{"hidden_size": 128, "n_experts": 40, "d_expert": 96, "hidden_act": "swiglu", "moe_layers": [0, 1, 2, 3, 4, 5, 6, 7, 8, 9], "routed_scale": 1.0, "balance_bias": false, "router_z_loss": 0.0001, "lr_router": 0.0009, "norm": "layernorm", "norm_eps": 1e-05, "optimizer": "muon_variant", "beta1": 0.9, "batch_tokens": 65536}
Below are experts of layer 7 (counted from 0) of a mixture-of-experts language model. Rows are named router (the router's row for the expert) and show model dimensions 0-127. Each number is 128 + 32 x the weight over its row's rms, rounded and kept within 0 to 255. Numbers have three digits each.
After each expert's rows: "raises" lists some tokens whose logits its average output raises strongly, later layers aside. This comes from a sample of Wikipedia text that the model never trained on.

# expert 30
router:127072163090176120122105122090194110095141162173147062131091081115123164156090081115098132123132108089084144132095101177139146117158072147132128140090183155151118144100140125109162152125088096120150142070110130133103149087154099164140208113157106159120131096083072153132106127166129085129187114177194153116055146160166074146149142150127145094108136121149219116101121138121179124072121
raises: "-", "er", "v", "m", "organ", "gr"

# expert 37
router:124127110144118116085155085109243145127100116143123158150104105182106121123121140137120162084132100122143130108135076084141117138098098137072114129063152139187117155147138074096087134123084109117156128115142167190146153127102143141139202136104119136133133034112062121087164133122159108160160096097132165121143150148112102100174132170153132132134139157144162225120084158117209066097134
raises: ".", "%)", "/", "–", ":", ")"

# expert 10
router:123098129151197047101146065092154163080063146146137114140131135194088198196162146146044133159160096139150151105136112108138116126095098118093080109071156110169131115153127102127124183080145122152142091056110156130131132084114160152183094102134142132088120096142081124137135040169124149144116144111172102119093169130100175153164118147151167131124143130125134168154114134154150141101083
raises: " |", ")", "ina", ",", "in", "ad"

# expert 2
router:106115133164159079051117112056167121118093175200116072156061087141086149134112147098105142114159124134124155121137116146124132142158112189086118103093144118144106173144118099123087140106133116160166139105141206141151124128119196150110087130097148138066098090091065081150088088141160136162145135153161107108155133148134142117145148199184125162107080123155195174115094139182173115098136
raises: "th", "b", "h", "ch", "m", "r"

# expert 21
router:130144139142175121083179141126137122125104112157145118162161090140094121145139147126087143088124137141133208083161143119163074136126141121117059094121140059165124187127177091118124177134058140155130124036135117192136153084070148179181138104129125122079106080106042091165111115161081183177112116156146153099135134155150116115151095128147112143109146165152196140162093134103130091152136
raises: ".", "id", "ed", "inn", "ul", "ent"

# expert 24
router:124145197155162024115186074102171089061105169121108123177128107158084179146119159145117175129177087081127142132138134082135060144151109126117096103059154079136144117136166088093082123096141121142139140116118175109144100124145198127137115112141145160084097092127092138110150105149154138178156138084165151150066140165124131164145151122141136130079115138161140179118067137130182114093159
raises: "\n", ",", " (", " |", ".", ";"

# expert 38
router:085140161183197067128166099066120121087106161145140082187152146121098171095066122150138138142183108126168139081151129175126112173108085174126108097108150105116128121100144082117122128101108132129142123075120174115178135118122135168144132127162091105092061086072063104130108131134106108173115153136143118172119205173158084161168142161152092134115088180165179185111147096133149123106166
raises: "ian", "iel", "ir", "ip", "ed", "iano"

# expert 29
router:081139159151115119134166125080134119090138183148189092123139139159075174160148156134081121082121087126158135077146117160184093105124099098067079150056140089191177151118146103093100142055151123186157114126143157114083130085098168126138097102124119153084131083150132095074090132174126109143159139089137149128103157126169132104203107147140156166095124123145204129123118122115205126097132
raises: ",", ".", " and", " in", " (", " of"

# expert 32
router:073076146139153135081097121093172131105167147103115106128133122190103157143112177140084190080130092109122167090139116160135112099126151117099061133121127141144117168167187132083120151100066151141105153109154159141116112152148128210134186114102156156121081134101043123086124100136158122167129113101164137109105132157110110136175119190154080118098087199154209117092119159095115066140142
raises: "1", "2", "3", "0", "5", "10"

# expert 7
router:087120158167114143114184125063136155070123111108118117145110115177074162133077150135098147092160100154108140101131136155176117151161067143121131153125143109173117111128192135080129183106093107162176166064137165116086109130076148147143180122151134116079083119096135142096161108162144137141202080175145116110082185200137117143148099172148099167116110173165108127059090137160132084085141
raises: " the", " 2011", " 2021"

# expert 22
router:078153149152161067132145125099154111132095142161147133152101080132131135143135147106108144126103069047112138136095100134144095151158051129126105176112180128158144125140164119101118164098058147169162130051177145162151139095130148198186088105126119130108132095157120087120127082152114149156141084105158170097135183158129131132137139135197155203117124169157111178101127092066132057096150
raises: "\n", "\n\n", ";", ".", "\n ", ","

# expert 3
router:111109150112200134076125079077166155117108129137168095117095109164132152134163121130110178093140088144169139089155130100160095140108124159100129127128167126144151157115148102105118129070054115165128164075132146105090122097167140184136109085133164154115106076138130099109087125161133118167129106146180158122093175168134105123212132162162146150106053166159136124128073179068188042114160
raises: "\n", "\"", "\n\n"

# expert 13
router:095145146121195080129150130104139119101118135167196093155134095143121120152118099067114125077189154099180147110176149155147104155085133132076137121117154097164146149114118133108130119110084129144113135059136129119098115144117141132174176094157089140156092122055060107159124104152064118122169031154144132102103143159117093173163075121133100166135094209167211159112141120127152105121131
raises: "ue", "ore", "ays", "ub", "ide", "ass"

# expert 1
router:130154138102188082140127130146158110082125137149121098133133092149079130162171112068110178127163112084169105096135108164106074189128109118144150173095135123153168160107131126096108129110061095106095105101138168130123095119083207178132206059133130162164099135084147101104087071146087111155198087128154126110119126143115107143102089147161142114127119107126207175076136198122138151121091
raises: ":", "aro", "arian", " |", "'", "#"

# expert 28
router:117119118139182102088120127099145129126124184136184097135118064172110187130137158143074212093138128092130119114152111093143068111130121127123108113094149088112131093137179101069128180127163115140123142061094167132133091155146180167148099134128081164128129039137090115155090085221108114148156129135137142135121202111192084141148142130185120139123077106146128168116102110137179136091103
raises: " |", ",", " N", " H"

# expert 39
router:147116130193150123113137132128137095131108147122119115169106109201091111155166147101128183148126131135105155095149087102120111166158115111116086137112135143132171130154125065107138163111055160155110094028122128112139149110067182198125168057124145160141075111102050096128093135159132145182123078126190170154117122139151126107133072163117149114136112180152208161131107158093115082131154
raises: "L", "J", "E", "K", "OC", "C"

# expert 6
router:134120104143190096141163056123162151126150188195173053153131150142081137115111149105078151142124079167184183105133118193146101109059078077142122116082161089129171111164093137116094138068131095157194108061149176121083145099119132126178149143136140182110119131143082067123138136166131159111150127128124101154093133188119135090151090106115146151105141141112150176131108105128132100102100
raises: "a", "e", "es", ".", "ul", "i"

# expert 36
router:135101134165150083122172149093170146180161111132184115108145120131118163189142155108128099154126134107167140132171088152177117150097103154119025168060139127159139128115149078112116184102101096146110131068189139099112157120102092122158182134144112134088132100107086126172068141145134151176120120147135099127153133149148119088186051120165075164084089134128182146108131177110143068107081
raises: "art", "ear", "ort", "or", "ra", "rec"

# expert 34
router:060146174160138091148123121090154112088158129157140137147099108184111165137149122125122142128128072155133152122093128109138070109124066124119089202142145134142150148134119117106103144086069102226128131024132140151115119141084211179189107110153126161113101120139087078121155116191145136206102104120148154133107176141100111148144120124163168121129123138142122174092133108160132047140113
raises: ",", " 1", " 3", " 2", " 10", " "

# expert 14
router:095082125131108085117144103102205155120123112148129127134133105162118126137118143157112173100159117128142118098116080093159126122100094138057085107084155132158125112143167110107096132139052107134110157113155200170144133113108164143136170091104102147116134102131037148092169130125147114156187095106156166077116126173117109130154157210174122135134106194165173204101089158093164041117124
raises: "3", "5", "2", "7", "4", "1"

# expert 17
router:109119165145113053077146083164121114127126144187145129158128109157079178143135147119082151138125128088113161134148068137220137122095024124129107171097199110187109158087121104109145182108110127136119101137145165108084128085092120100144153086125104147114105108161121120111091073170121128175168132172161107104134137143146101132188104142199134149113105124170162110122116161108182125058151
raises: ",", ".", " and"

# expert 15
router:065110202150111117130192125138164162080134161178106124128148137164120143183164135094130136137145098157114131138123095111170067147114096136127113186125166112141189133161173130103137102087099147187119117127153152128103128111096147135167112062144074147145116129141103134066106066126149093170158147098161099108041162159149118082124096141160178117056071130127197161094111166073140123122107
raises: ",", " and", " (", ".", " in", " of"

# expert 19
router:143155150170120137071169131128164156115137123155097134177144135187132154160157127134094144161144101112139175109132115106152107113122113098101084148116150146154123177130146099100158173086066141171096139104137163077094110121162215168118149043170066161118117107142081090130063099125167098122171086082168119085103153109138093089123122158105188117080094145135149163128062178171133066136127
raises: " |", ",", "\n", " (", " and", "/"